Experts of a small language model.
Training: 347M tokens, 5295 steps.
Below are experts of layer 7 (counted from 0) of a mixture-of-experts language model. Rows are named router (the router's row for the expert), gate (a neuron's input weights, with its number), up (a neuron's input weights, with its number), down (a neuron's output weights, with its number) and show model dimensions 128-255. Each number is 128 + 32 x the weight over its row's rms, rounded and kept within 0 to 255. Numbers have three digits each.
Before each expert's rows: "comes before" lists some tokens at least twice as common just after its tokens as in all text; "mostly gets" lists some tokens that are sent to it at least half of the time. This comes from a sample of Wikipedia text that the model never trained on. Tokens count by the router's weight.

# expert 5
comes before: "\n", " |", " | ", ")", "; ", "\n\n"
mostly gets: " |  |", " km", "% |", "%", " | −", ")"
router:162121101112142081122148141158154115137114054147161129104148112131129147079130134089167119093161126101209122080092166156199152108149093101127163120141104084095090108143138119107181183140175128132140112185123125145101093122156067120086150103097122100093123129107125142070145094160133141199177138132143119104079110112121082167105144180115128164093124127170138111066055117178144133081092
gate0:158121110147168116134091135077162153083155104148108111124121151135077183118135136113044158160075201138098133113149183125104137136129146106124176154111120069109113102164160059167064141189098112113089184119146124147129077130129128115132125156128173126102155085096090070093126154080139122156141155132147137099125103189110212161184121190148138112115138106098098166163119107131126102096119
up0:111089166108151109145093111117110176165100087151134091109138139117116119137145183130141130099127137127141099154112135092178156127167116158164149079134162047107108133071146077150116128177096111123119138167115098101133116146190140098105133194115126029168105140147133098079191102160166139118143104109095182147145112119157148155133151106131166156150087076147099124110124100111088131094174
down0:143192132130148064092127118136132168136099121075160104105152156114255129040109000115100114115084056163090144146115124116150064132111139159108126129130100177159091083158130126128167087099104154113167122137160107117104104126119101131162134113127061113143126138109196164105140120153142113153115121174099120110127086124165147106136098200162152156158084112103106134138148167129153116139090
gate1:092142151138197051110153126146116156156101090132144104111158117163111122167126169114137106116181141164159048136096161145159054080147179117073132109204105080121155096079101103121183141172197136157168057134137162096127110148101130120155137161128059071152099177145115071049115136141119153110169149106128130132127103049126136189088136066093075082082138152106171094125080169139145115122072
up1:138121112113148141147125115121122153121133116146086147108198198096122125190062139191131113181115137220134140123131136112097137135132139119089078164150113117167126125148111169137182158113094091122181077173086121191157149140174103147099131132116144113109111166086193097133115194091210172149068125252126103133118164102152134165154135104106098136145125095149153121084130157143110129116124
down1:210100168123123132080192182150117154133107135110150104138111058149058078102100150125156105136131034144164098111121164127116128099122133131148142158150125155120110112116104155139101097156109111102120073188123192177139114128092090113184176166113135115128149136131194138122079097160108129091201155121101105148086137099133158100016127144140114117129107123133099132048072101105169136099131
gate2:118136117083160104160191164152125056146111142153132133112139117099076174127153141059150084167111068109123114130147121115094141150149128136180085107155180218171080054146148133056118125143141119119174148122160088139118124148131092121045144145179171122084123131085177197112083148102107149090148133154150175118150123097136146167109079111161187182132096089069110098116070109159114120131046
up2:167086083134128130171099149125106166156138096090137120164117130124109117152131127105067153092132124142204104105130139082131086098137158111147124130164160163104131137145185138119168077140124138078155102072155076074132115055122184105087090182083116152148080084159151195115113056107114130181128146163142141102080135113162090196128121138145148149104120169178151118141148098101176109171112
down2:129136079130135128178118104127130082174174139124151172102108135113222156100092044081142125149114149175113193139144098184108117102120183255181186112136151087171106118139077101132146158164122137084099132095110110121116128122166134097110145128080120121127104136106146150125162159187087078130133125152150193145115150095154144137142134158050131117169128089079167147142174115133143164175131
gate3:127125105114112143084093107117107083148135095161135177146089205048098104154136153097119061151110102125128149112111117146173107074125171137167099142206164121118166167087139116166147123097105100165139193206086145162096149128158153151164186153123119132155093208073147097154146143124137095151133149118113128081113076104092112122185144123098101135166088067137108085133140109129137127152189
up3:195146124118107154098075133124100132123151133172111115077104155150155175147075119147148060168077138078196127138069151152139083137117127105186136166116122086136159119108104126170131143107113147167142189065168081095086131177132130140096206149162132161136154140089179151136105191141108192164148153127145088191180216158180140123094109160171129208145122202138087074141092101189107102151121
down3:192131141154120104102128152089137131175141125105110136169129187160141120010124182156164158151129115138163128130150083133099066126110150174108087118136191107094116105132122166214036125096086103137060181082091079115080089107153139149095159115130121050119164149082138125116150115140088155065162121118154138131123110097092148119146092122138093054136152100114173125104107158156121146106092
gate4:136136137124107151076137122138108162163144136152143067148105107097165090090152160130163136113109122193112131142120098136169166091152108105168184156157121147135124146120135162098198142165101084162156085133107094137135082154091079026125161102132166112136142098115159167090157129127150179093154152088157148159145136084186121080118143053234190114126167107095150160114091139159098075110083
up4:137154109127166101152112134129169116089130165085115108104158168108144127142107144090104171122128075146095108123088147097096098175155117113147103110120115122145126150156106136103122129093118128140124086160179109147170107147138078132085125147158086083142128137084128082099106162122070113116111181131112103128173073114140155087145111086189094161112174158090141133216129066101100144163107
down4:124162115117122146068141095130163117074165138172152074152116086102162120112129119147162125137160073112087086094092157143093126142080086181154152152095155154129125100114136101105129110085111135121148124113186054110133120114075105195128088018099111151204155154081176122148169153157169162172106098121134105171156098097174166114149107152138127155089072100103121178133094124129144124110115
gate5:104111114137108132180189130172128123145097164123095135109164136190120105132130144081086101103068104149137114159151130118144068171117062110168176140215147135100145055060146139113112117150175140139087131176111158130157133156148124121114064123146140105083139179009120115108099103181195102180148167085186173100155161147169069168118124082103092077108130106094160164151161129155193080117135
up5:105140090130131166125124179108066120148143093092109126115200085142127105124140145171105138156138150137101116201113159155063137139154153141166109152095127099070118092127100154120092126096109140151064181148128157112138146108135099141115138072097138145157102155050085138120163146127112155111139140131081123095140112133194160110082120131089113123123122100136186101181189108172111166120164
down5:151158164137157148143090048096137187032085089159142194117087115082181136165116116139129124116128099158128191140102148162124146132143166102041148140077116142113160156152138132100146132131149129083191113154103085098153090138105118159138175142114105144149090125146096132104099186100118133053114114157101142110131086167138077115182139165130190139155150162127105093133084142086142139159086
gate6:135094085129096124156166171241195085127186153091124072138115060078176124142125152145192146087142106135165139119133099106090109061153118130127144136154094100162166119109098122115177114078086146170132142096125133054128159128097099192089125155134162144134141096125135128103116145137141199185161079096182095081157155124176107122154116170159082175124120137129105130142050140133188137120200
up6:084118110115128170177157083154138095111170112096136088170149107069119111118165164115179204107084128127144203047117094102093115153131156110131078132110101101102145134102116134129160100116130153126137174163110142136139185140146166183101148109136116142152126135144115079069113101147121121186123078162164095074101108170117130127114067076168144110129147159124157110118108124158058158097144
down6:124184131167065086128081109111097137157084146158168094146146151110159098145143117153205159155175175110084118183118115082155199149133151136082152107090151142143119103138132159117068143119107138126183153091134135135133092131119178175149156141092137107149059122152092186094148131131148083127156179144120167130141134135124136103127116154124144101157071088122099124140119151155105093175107
gate7:154176203105100103152156134160107152137087093147160074133138129046108160133139120104084153114095167126082111121167115175093114164134181115171154092114123166159126120159137152156118174186197128083169106119121101114080060157044156097034082167116057110140092127077154135070113177174152152132118159154149104087195135167141138107193115159134115079106131136118098213146182124170112095129121
up7:106140058069107150120071132098139116126132129095156115117127086127153153142158150101131137116151178206157170116109161116094148104116102130060135106141144127185129074102143105134164116078160165146087159090161067136108108095102179118137102093147155143114130141138059175112144126077085083135099138097118096104097107144177120120177079114172155152091125093154153082153130139190131169145122
down7:096086094194209145157115138167102130183043119116136135203126132113188105131176107158177185107118137095071134138104100129156138125069072103086105133199101125097122138088126153058152044170099142135077153068157106147096165112131109115128117087162145097125096162106144123176118153155146135123109106102181120152113124133127141110091125132089094153157122103147110061138133073150155120099133

# expert 2
comes before: "\n", "| ", "|", "-", "\n\n", "- "
mostly gets: "\n", " |", " |  |", "|", "\n\n", ";"
router:152123093134138070073129135158156134138125072091137130164152126123150121127171144117097084131133088120146140173063154134108100173098076068202085116094097148117097140136094066169123104134125081147103155058113084143107130113104048097131162099128167125131084143149176173118195114140130120120067132179138123190120123142126122179116155140204142214123154162125137096163090081193120082166041
gate0:142101130184104193169102128129111138057116105137126106157129092124063091123115176137118158099045110132138188129092093143131093131118153088067132162125067159103186156196132138156150155120125118114114179118123165099112153117083139148104093135157137082151141122067136137159086092169161135110105144145110125103164108041173129165162088172195144107125152130093127076084106157156097120151111
up0:121152097116147135184132128072134092134128117062129128117173118148122126113098087159158134134060183185211144096133116136142106123121066153080123119136094099104130097185166107103127136207129155101053125109121131089137130120139166130179112126116091101120154144143155120091115146100128115153123158209094101160116104106154141145177187111162114091153150133152146069150134103183073122181133
down0:073119156137109126080074094102156118129118117104129117082111100106115115114102180118155123082172139126109085177095129142161113101137164223132132195113117092109160096135141183142118113093122228143154152148113062172128070133135115115118137182217122176128118123212114171095104156129150159154118101151102129164135157118084114101171126135131163096133076113060163174162107099197155152184137
gate1:088095154115112089108101088143116123112065163117109040149100183139145153119140104198141112143107094151129140116144128192126144074172130112103153106068100166144143079116135110123168168097124134110154103138137114163128103097124110124122129099098155170175172179126124124121118068106100137125134096145093113175118152126075100108130144187107108047106138160140135155090086134176106147138145
up1:099075184127116088101101121078100141205131110135129123153132143105095108145166156113117142119093152133157139097160128120116145124133118156156091174082092132031082133111101191132111131136123123121098180158104143188146165092099146173129112126158121092156107129129142133096078142112147043105129148096158124067142106132139084093117133116113158091129152164087117061128130122145082126131110
down1:129191083092163143184168117102108089150136119147154147212165128128066165135130111175151102139151121100098171093161080158140133124139115087172130111114102114117140107158124139147159118149101100178132107144220090142072151178154124105185122102116157085172173134148139100102107107151118111106071152158113151102173096151123099058113173104128070128104176126161200143021137142156126150153117
gate2:096090156146129143148146172151184091155224193152133119055156096132176061097087097124196137123115138099135157199092128166110107107135148154166134093124079146138145097108091164178107157166137138081143164135165131127146144125133143136126126168084175118155071172088133134175117110101105130135094139100110114095064118104096173195216084131089114175047114127154116138157109134092142127164121
up2:062121110090158058140111153083138122173104113129118123168192049151110139124118126149166174097146123152151079181125135099115061159138071122205154139150121078193169109120113165105097132124128069135151133093144154132214153097167162056122145089174118154107067102092073143106099083153127107140148118105097150132145122164145108151120081150111168100172150083089141161093131112172187180125161
down2:102130078119109087104138134132144139143158141106118152166165179150116082087128193186122056178079132117116128157081190125122168128127127028187111110131160130083154110116117166120160124156135084166051097162119129100143127138149126115106094113091174116121096044119113122153116159133159208096142107142116150097080158118089157126139169174199138160135184133149107165122110107190165153216137
gate3:119120151155126095144162133137143107146176148107123127195175177172117157138080153142097091142146141104125150118156155151102133139122182091127136105088228131160113108206155061156151145100152118063162161110160055109133115108082095095148098131112082136175130104107208152151136084153128072175129131156149095154115054137139208134124134163143122130156160089159171128111103081123073086193085
up3:143092155092161181129111164104132172092141145116138125116066158213136098126080147140146042188081126105069154108187165138159106046144101116138121136153174126147087138135136212160125091134114094129129095112162087172095115165135156129116136165102136082108168089069117159140095098128132145161141127146155102156149182100148120132160137160119148108075144099125161141123121092200057100140065
down3:153153058185183107100074093106124130124133149145101097122130085147180122107169062117186123117181093173130091136171082113077105174137100129161183171133102125177118143145181115133161134093082121076133125099112132098159106073085110128153151146084102104103156126114164089108065106153085054101125107154143111182171119139130104110157116130150146111116096117077139089123122120154104125131131
gate4:149124154116126108057132115176106174128153087086135118145151138116149194134149139157126121130130194123159177186072134083122138109147113124134114110173066158180146131112140108174187087189101084136126135113119122165120155140100115129101161106168128074143128162118114137055134148119097113128139146122104157205090115162128129188128047120107183124081097150059121143147087137165159172050194
up4:111145145062111125179119106197126182149090136083163116114080091110122131125121130082078070099099116146111099188122139075140105099172101156100095092118113131061091208132107199138098143080100229091171113081157161110128143193118113102121113171137111023180087137108117132140180121116145153144154156151143113158131104145139125130139099075106131161088090127149126118138150081138173104130197
down4:110083132123062152149170125115113122171079119173126086140088101149083122203111126161085120150106158113112203078169150171158110129141133147152166105142150065111156094102162165161090141163116174140132161159121093092096080166117146118150095132151044154106167121108119117122124089141133092138138085092181113195144175130099110135096067087165133214098146084177150114159104079127098167132163
gate5:142141138171055119143136180152116175194125133116094150123096100086148191126175089158112134139137180157179151160161115120113126117094110146120100177126161078062138068127119119113164157128049177150118125151083110157111119139155119067183151137103170097100113066165117127102117166065096190122091107126111103119164089151062173105148148204080142175183066145102113171060119134097146154120102
up5:092203146169172145114115119114170161093209101084084114081114107122151175170051106136111155166116112106142132091125099145148171155126099094137135173167094159132129118161140150149118049126130127169080096097120114153136081118106098172098108095108165182080130159108139102143075142135074125126086102129153119137172125120128184111126124128156075131100138154093132093151187111138142151143171
down5:069122132111134192215180120203142127128100142101121160171157099163165133138135085114068123156075166133126099140145118177144126118167113121124117175124080088115141159131154178174083099131099123121139088112123093112095139223111141133091139097143121118180163099124137090126126132141153097141111091086145052118149109159176131106081077120146116144074148135109158145155143134130183101164133
gate6:149084111119130138127071117097150069167108127131111185154109109117095171091193177118140144137183123113092115128174141117126074092089144117049116103111176155103137151125160160065148176133005143114134161165121102092140095103139137132144103126137112168119129085118138125079173165069157045121087149107105176131105158161075120124227122121077107134099139122149144144154106146175191142180168
up6:078165113134139113099065141112112089096143121141178161146133122093138180103123087119125169151125140152075057063139166123092142127096138059101181115158123183126044100145149097192147112171121151105122151143135104150139152208152115185084146101138168159138183122074069180120197202172116117101104104083115149137150122175132137104127122168127140115054097149112122145110086134111088088184142
down6:145210120113083082154061147112087130158163158134160132165159081091104146130065157094200210106129147137151152085181162071118191131131168158088158188139159154109114173100108081093153137135086134187097128107175158116169156116109150149139079163182165129138133107115138134175186113103144119141145178109046138106064131129141090144133107177150085133114101117157101170186143186121113118151101
gate7:161100108116132178074136126112155078169121196147076085110103128140137094175152165146057123105186176136118192145157152159153128206178128113200112128127144143161056127138092145126074092100078096145080139176212173114127143152139064168103130154179078146100168116069161169090174118129122093106104148095172091186151134072192134076147092137143114193135093098109134151154074184135220129155140
up7:121104128208086145133132112100155151125172169119151121140114156144140121141095183097118128077192149116141157104064142136128072111172145129068148100151097102141141128113166082105126143144097059176114179072185079097131142105132165115107110104115161170067235128165127139119125101137120115136120012099087150150155094081148098158138168148099122152128121099153142161145195122128109142201141
down7:081233102150129142141164069146211123113086145147154153131128132099050133153115121136102079127111097162107134116126180201094145123131165065057100203101076085066089205156125119109171089099135165137144118103128089161159140179170111102182158138137117178085165148168143138135097147129198087151154172076149112153119140121135084164073220137141126122084127133177104137112119098106095090154105

# expert 13
comes before: "1", "2", " | ", "0", "3", "."
mostly gets: " | ", ", ", "; ", "| ", " (", ") | "
router:176179152141157080142113127144149113146162152138183090139144145178140082149122124160123126165099160162095079118115147170084044091129121051115092154079111117147165158072151148137217167096099174143149142115110072118124108101128113126083168137126107110148157130114147055097130117078161080084156140150103124135171163119161129169168192138148120082128145072106079095145130156120158148145093
gate0:152123126131132103112133128134144108144113119158139135121097146174137130177186112124119135167127117124126094152149114151161112084185133177093137170108100163173178194132165149084122120151061150111145243117150196147083078135076134099123151110128096105113129121174099113138130087147147113111119038141096100138148123134133113113116112105126127055137140136105126178168175151128162164116179
up0:115166102117127136109135175139125147134146133034114093097145185080098128151110075086135079162159123121109147089118126123103121081173074058150156096143082117107102116137115111141102130124185092078113106122101116165094089157151144101124113147099204137164137042103085110206144141057120112149218210104121133102106167135115110182136135158184164135033124096124066078177139095128091141115098
down0:122071053089091117134129084142121119144087148114151150113107144125118166052133128120144138113101111079166100141106164093092158173107083098113122107154174137089155112160155123098134164127106105087073066109145131108111150081159032155104160124127110128128132105145197118094118122140082143199110108147102151125074117051098092058156130190093147156170065146131149134099131125141104082169065
gate1:057056122098122103126101184110173097085150086159166119158080101094115113157123120130153133128139103117157130117206113158107104155138072176091144099174123090162058161084164123142117119144182100074154130154156145133167123073080132079166105122110136090139129106111099154093163152132138147093100171143104122067133111148123044152113090165103138078115129165111107097129133159087171149118157
up1:092083085126146106075149173105162124145134156102150128119089146061066100136142126073130157122129108190105117142140150118067103116154171167154139194130118167175135149153161167169170154158137149155135154142144164123078099080143099182159113136160118117091105112105147118173080094125120146117094128158090110111183126188175121191111154105153085129152102126102144122136127175131174155154146
down1:105094112193160090103057112102177097138166113114159164068112124139088133067163114106094121146123094126094131141129094116131080156103140178090149147101123186202154115139185151160164139178152088123130180138185118195143097151155131135141123099171117109124139155111136076162112148154114161149104106152135159115128127127120102145138084200170122151046104174101145099157169130096144160103145
gate2:077073131131124133143106152143118129101179100102165152177110100146079146074089134111178153151171134123094072158175062129108106081134088088149134115163123166156113105145204120108127134175120091092104129140126139127137094141141129175143147095165072141121171103138113179181103101109113147122102096187086164123107126128144162146188151160186126099122107143083120130165064142147115086173184
up2:127172105118145109125195126131089079128108164206081108166131168154171189169145196234126147107133153088154108096087129159123084172139083108020186173143163116078180154126115141108117138043106121192159179118128127172142162124149100071150137171087145103167121097185132094124150133133166150120095108122162155116093120134109101157120120082104129144083167122198212135162136122157151148087137
down2:127075161142093136120189148165144115102152148161145131140146161137116086129130095120190120135087132136152204038074182135088124089123098195125144104174115155072114154117129162106103137162078113100088021076204101103173112174110160134133166082139100102149101114144148169066166105175077149144153118079073220130068160158134155133125148108094150129147156145096150204069091151079104126119149
gate3:157155146178084099123152147155073105120144121137097166058143162124112127139142131123120125146142073083090123119173160142155161118121123155127180094091179173134111171130161084070079139157140092095123106186132123075159157155120078049129088132161141138130117088115123136117113105127119147156161130080127117160111175149140125109156135132187161162145132098203122113168081138099105133138093
up3:138092085149186149112125179161125148127169058104116083136116135106125134116087096113126107159153109161151108167171117161132132123144160201105226132136128118099074177191126085163151095124073146147121147108111131156087137153138105136092181168086144114061122087096127127174111113090175105156058145172123115091130118144170113107087063170137146172139131200134134142109130158060123134124110
down3:160085106122105119152145099163070104129146159131115142152127122106255169085152085113190220118113144111123102077104116099140115157081135205146145158141146110117125127154163121182114105177167124122128225135154082192092091141057108119119148111153090103095114129105119191127126135160069107193141141132107196141104139154155118062083111071091147130114076124152170132118113099150103117147097
gate4:101132101144158113127130141152126134110174191120167154114122098120139157093120202111136081146131126138094147135098131149093120155091179166123132144138069162159116109132143106172098131102136143102150093104077112089114155180142162129049128077048135126095124126086155169163134153144162110075186190129108142109177116160126131115103092156131160179182124077089128119161105167149130146094126
up4:090094041065128139159115175106173130128130124151138064111149116136077174031130136130189151145172153107103135094175169122163134100132105176139133153147161129188161089156154197127109160135130129170125085155153134133105079110086142136062174149137086136139204159162087147096141127131092143126129198177153183107123135156152174131153166140142163073098067093065122139159159144076145083106122
down4:082136101161160136105175118155128174073114102133157110133142112119082111084117134141115151117048044098137114105130068140125133107089098071171169121068106133115125098126093115125133097096091114057120119173151149119140088105092101127127166185153138184134095159125166126150149096070106180086108168149127053118125099089077121143071121112150209130142132194083120117113142108087155096137075
gate5:155149202123112125145127126117157118156148111119134085124154159133083128149099204115067083118104204112105079121138135117092089060121154042091084153118138104094128112145138129103170135130156123143131069127096093066155135171130143168164128111106152101158143154179155009062169141076084149110107080104119164084199151165134079135204168122138091092154124103156105086154085186119153125169093
up5:117158143138127155155100109111117104085122091202114127109056141131184111081061151089118126118199135165138182137124154120079121156112150192061097107137136114145111124166118145184164122145123152143098105125124166139095135176077177093167140131112148144077171117178149090118075103163106148115129113106077155116164151078058111140147114104129143126096093111140179083088110125089147114149113
down5:122124143150155117105160145098097127140097140090131115133113123186079051215138255165099103157122150096117154107102108173128120094140090111111194166104094163179136159206116157130155092095191160145169132137116101138156070079084163143145152144173057132120115159083151121117135081082166178082167146137174128140144116134103128197144196127141135090115127146107111069119043122144116146125119
gate6:090161082142092088162186167137097131123125063092147147141097174151217164120128086153133160080124123171156113124132193132054091070109144135120108114114167121128139093097100152204125108163115077144128099124127113128166146149128123174045119095095104130085095134144101179126138101110118161097075100144168192161112099154157159103155154077092167094192154151158116101108072150124105115114109
up6:088199133139187061204128138122095154127162144096132140166140112142168100111151095112133112164106134120147109105136125057114127121092145199174118102146135148101137105104141148140100093114102088123158052142150136129101126147137171103124145110065099199098110154111168181090096157159110121117170148101119155127123132090109109130115100050080127164183147136114083165123107118137107118138130
down6:164123125139160172130122104123169157156127063090188126181125119180227113136132087112096141083118162091089110080171106136151130100156142112119135088097103142047132145103147122092128133110121183087198137141081071119126135113149141089160151142124127148140146122078148092149108069089160119156129163086173109162136112144098162107096176105175153136158144085095089112144105141138114155123165
gate7:103115123117149118113147111117069131127081151172103086148156122076168126124092126158153085093138117117143094108160163180139126115187160093106093119136103120132110108101085146170132119162114088104140083135105146149159132106094106100055099142167119072111122170131119141093151160122156154190119133099076107145073104144117185159083175083101124133064090162063119105164149103135107174122145
up7:172103114151128120147173064150079131101081162094154162138126142131104113129115138111105126149151101146110141181166138098059126157120141070087117130121146126105160109128113098124190128170190127122171148141185144121127089179139063141066140139145105132157101145164066179110099099095144157112125160140140072103126127124124159162097088122153196131073118143117152062131167105112151112141089
down7:085124087083139147160166161141129114133099135101119142201153150091157130067105047121149135111131136157148065140130138146061136190141141192140075138088085065132093130053141140174155137135105161169130113108126108127075071123081060092111113119151161163169166122129168121159115096117117135127156095105127062125106096108170173126085100118092127119090119126131092137059136085143177120087128

# expert 15
comes before: "1", "2", "–", ", ", "3", "6"
mostly gets: ", ", " in ", "| ", ") | ", " to ", " and "
router:150153198106148096138082135048166149118164148109137102125179151183138075103147144174081132126127125090089069129149134173125159120143142128144118174116114142106129126069117156091186112133079143186118065157146057107149125095085136116095162125131112112123127091140169078127106165145174121117175097111142102148154129081155112149145200145136082085088124086063138087180139155090101164156102
gate0:143073167136180145125149164147192122103130149123115126090119133097142097099150164181149142100127199164132114125099121111110152187108028135178185123174162086143170122173162127085158110118057093150118119154145176121122133102128091132150148200081095116120156138078129129163142117121134173164107115056162130140111137082194124152161172092153120146115151169070086149146174058142145090083103
up0:083139113082160059113214142124129135158110111080121161117134100115133165091130115209145097137114127197186092124073117158105130114176116103069099167150061137143229109126100120172157124081070048129130107085149152066130105161135077115168129151168157092106096088092145120133184117164128165101103128180195108128136134124192132127104148131092155108127129154130110070090179153090071112114122
down0:082208146115214086079076097100146106159086132123138104134203181105117119123150095155122111128094084115168128124112155188114221101113113246131070123177105177138095159119098138174124119111130057119150113142133086178113158123089103098118126063152056118076179137156106163098144122171126204106152127194113130151109119195137193167105188110128162151132088076105135147159074138136106177088123
gate1:071103113102065089137138094150115153116156175114150120162132112135123125111036165182114134135169102141123126062115198195105118155202173127105096136205130116061139080103072150132128101143138138109106066134085139124134140148143136150119168137139123143086128056158113073136127087095093129152148080132061146121090113064141104088128144153156188099120119070110112140144126162135127109101134
up1:102222150203080124073124114120167092126104084112083102146144127090124156148145093057162094122142174167103121123137130119097136139102173118099200143110143084189087126097159146072136103115129120160088122135137130105114046166115149121133127082111102135149133148105114110101075161145169102062115135174154136129131117141123142064198117085076102102179161142143127133156138076096106195115199
down1:100123148174173091172140116108151118104170129132116135158122127126048129168166166072139137126141094161120115100077174082093122131117129111101147127141156155080147103101128121071157146147123100138138159159141070153127091073073084112128141087128140175060109133162067188124110116165091137071115137171114117137129081068122175110099127154159095122146125149117165129201191085134092137098120
gate2:134141125109068131135050111153064110156113116165130103113090133193116164135107050132124138101166177100120126131148135090141133105148077100127140168111129102130132110109093106214119135138072135167122118141135123145115124153116143153090092092124020146150129074118143155098189164099153135163129200120099095103164130102152109155128142096154161114143173149089102152116098127124204188130084
up2:087128135148185142160172098124094150069161112137122147054168078087141071087123185157108206135158081160102128141198217083130131120078154097132130131207111079130137090096111122096131121135117113127083151120144105085130111121109201129089114095170160157131120127091126072188177140138153146116115086148089179116113098049186121118149134143134137150133054125142138109162123208133201177157087
down2:125139148187131116150122066155124103138121090104094137143118091106177092088146079110150096125132094192143214120118125162128180127101122140113124122111124164109145089188129135193227120106157119132114154154135055129080095186127191116094187138128106072144177142155149107167102169148184150151116153123166110120097124075143128087142107130106065172089113158035165128127040134141071147172121
gate3:165131159139152130096129093124176151131028140165136077150154140121161096153089119148164181167086122135146138139129096086173137128129106158063096127091138124073123140154107139177077094125162125070183105091088187173195106177100104167161106185159072135112119108140152094077109121079111138096124137123136135191096126150106122080081157112185094151172147173118113199121100136115157144059154
up3:097172185093081119154082128160174174099127128102103195061096135146123161099117101059178104075151130151122146165071185109102160108144139125094095059072109120115120155127136113108104131126141123142061141145171083186114135156117099092075159056166140159128137104158074129074137140063099119170145098174111099145162113165147137094093095156147156138101149085155082139087190127165051152137155
down3:102151099133143153151145170136141148122220096087093146177171174143125140076147145146150090097183143095116122134145106097073110122102130104129104177132099098077113140094139076127099178116175147089081090155167156103129166127102098141110157162152134154141119128108117205161155111135050121170124088104139114210123125130145136111107126108159113100112115128129158121146169148107126052127156
gate4:127066125119118097097167152103116079188054179085166093050150165138062117153140156180139112129182106136113130139100197126100116142158113082126143128157183153110094093130078130156166117164138117117120115107177181154106137130117127154124098103128151112113169137121151138050150181129150114114112191098189158083075123171089133161100145178128108140120124143052119109104135207131121192145147
up4:133125095127102176148123126137149167151106058117101138164145135121167107172127147189130169093104174133132164110079135078136151170134166102109146165133166057184113113183123078176139128107108196089137175141140115112126111129086083101132139109116070154127127128195072149160169168174127107125110139101065131115194092155135140166102137144171145123136210063104117155127042048129090140160078
down4:176230123097100168157114093123118094101086111166101175121130098188108167119110103129151189111175093149157168154134148152141129111147117146075110115146136119141153101127100133160082082132132126078119155091179132111123106185190093140088119129164115104133162114112094133105098137134091105122132143091126095095166134136079121114156099141085142152103103090106057166138140112063130105102130
gate5:133164118160123138121119171083183160137121136109175135104109169080108111132114172111144109098111187142203126117147129136128104132118164107171080118100148128133118076193181167135084086130133147110092105127143150147124143164116169131080148125110093151095115109127132108100113108176146043140109123170059072191059091112084137015122202137147150112173133101082113138093114161146129114107144
up5:069126130138079140165048132110135122120093110159167115112103051144116142097078135134122147081179130098132090194169138146160144068131125114172130073143101063127104103092135123077053149145139118082134091153145124131077117087116165212104142139153114129108160163117150088151110131171136145109149103209149077130140170108153111118097116098083102105114131076118127103164070153114129107130137
down5:168160132164119121129066151118119108134153115131133103125142134115048082104105246120158116116120130071098088118202117129148122107132101101103095172185157163131166045187139170142129097154125111133098085123164140109154161116133146093100136143120147125176111137132119068086155192106176174133102128188131092086171121103100153159137164121181092140154105146178217156092135156179132111133146
gate6:119148085145144167079154124121137189044171114142157130175026156144093104119112122139135112198131162110105088149192089135076088105076155108178189121140109053108176134156109145128175138097123155091149100120146116097128083155103143179137108151124120143123079153105115169156098132095089130106104077208151148158110039078177124124139186149149138132136118113124073135137124175116141113133094
up6:138123138150105152111165114138096058180121113084123119168219144071127124187167123152136132092103071150179082067189150137181126125176092130085151130109136122089103142139111138089108196121094150136080095143089090094092136144084109131171144171114128137171158084155121032116146132133091134122077147076115118132160082095136093125088173186105166110193179144161107109141167108152133176138116
down6:152129156204166143145192145134130110193143114131112096103127124103067167157174040106135131082112102112128125122183115125189141139105127043083146077141122116086065155129131193127134152096117118089089133135091139196086141158115115127083120088167145102151131097139123197067099125146119178128134181142124155180149112112136096080064078078142120125136098076104184165044199086170107108116120
gate7:153132149149127086119147155101133130125159123131134117125177129120126077194133148116070084206162082219128039175130101098128196124109129128142105141114118117099129167100121103088080122153188114199194168117175097150101094081169077131126141072100131158096158113160125136075129111103145128116097096112160135088074153072144110101095135150098141157070178102128164117126152111082148161164108
up7:178109124157133157128126147134108201106117134121119151189153068114070107107093107095104134093100100128166120111165150104173098133129093155145190126131184176163133133097147095142061181131145170106156125109113142122102143144136178114160116172108133123163104130115111126109125136117083073149120184115106149183108138155120068120091105060069120129104118145171124121150132145085143084127126
down7:122163094167171158070165129103100216149110111112140111190144135141042118200111231114144158138118123125124051091152101130074112132049083191098108080114099122128186161125131141102085153156091104159121099125121126121140188117167218112123159095158064145137076127090114137058147135132110145080095112171104091141111139148149143130092140115154114164146073075080117164158135118099138170105114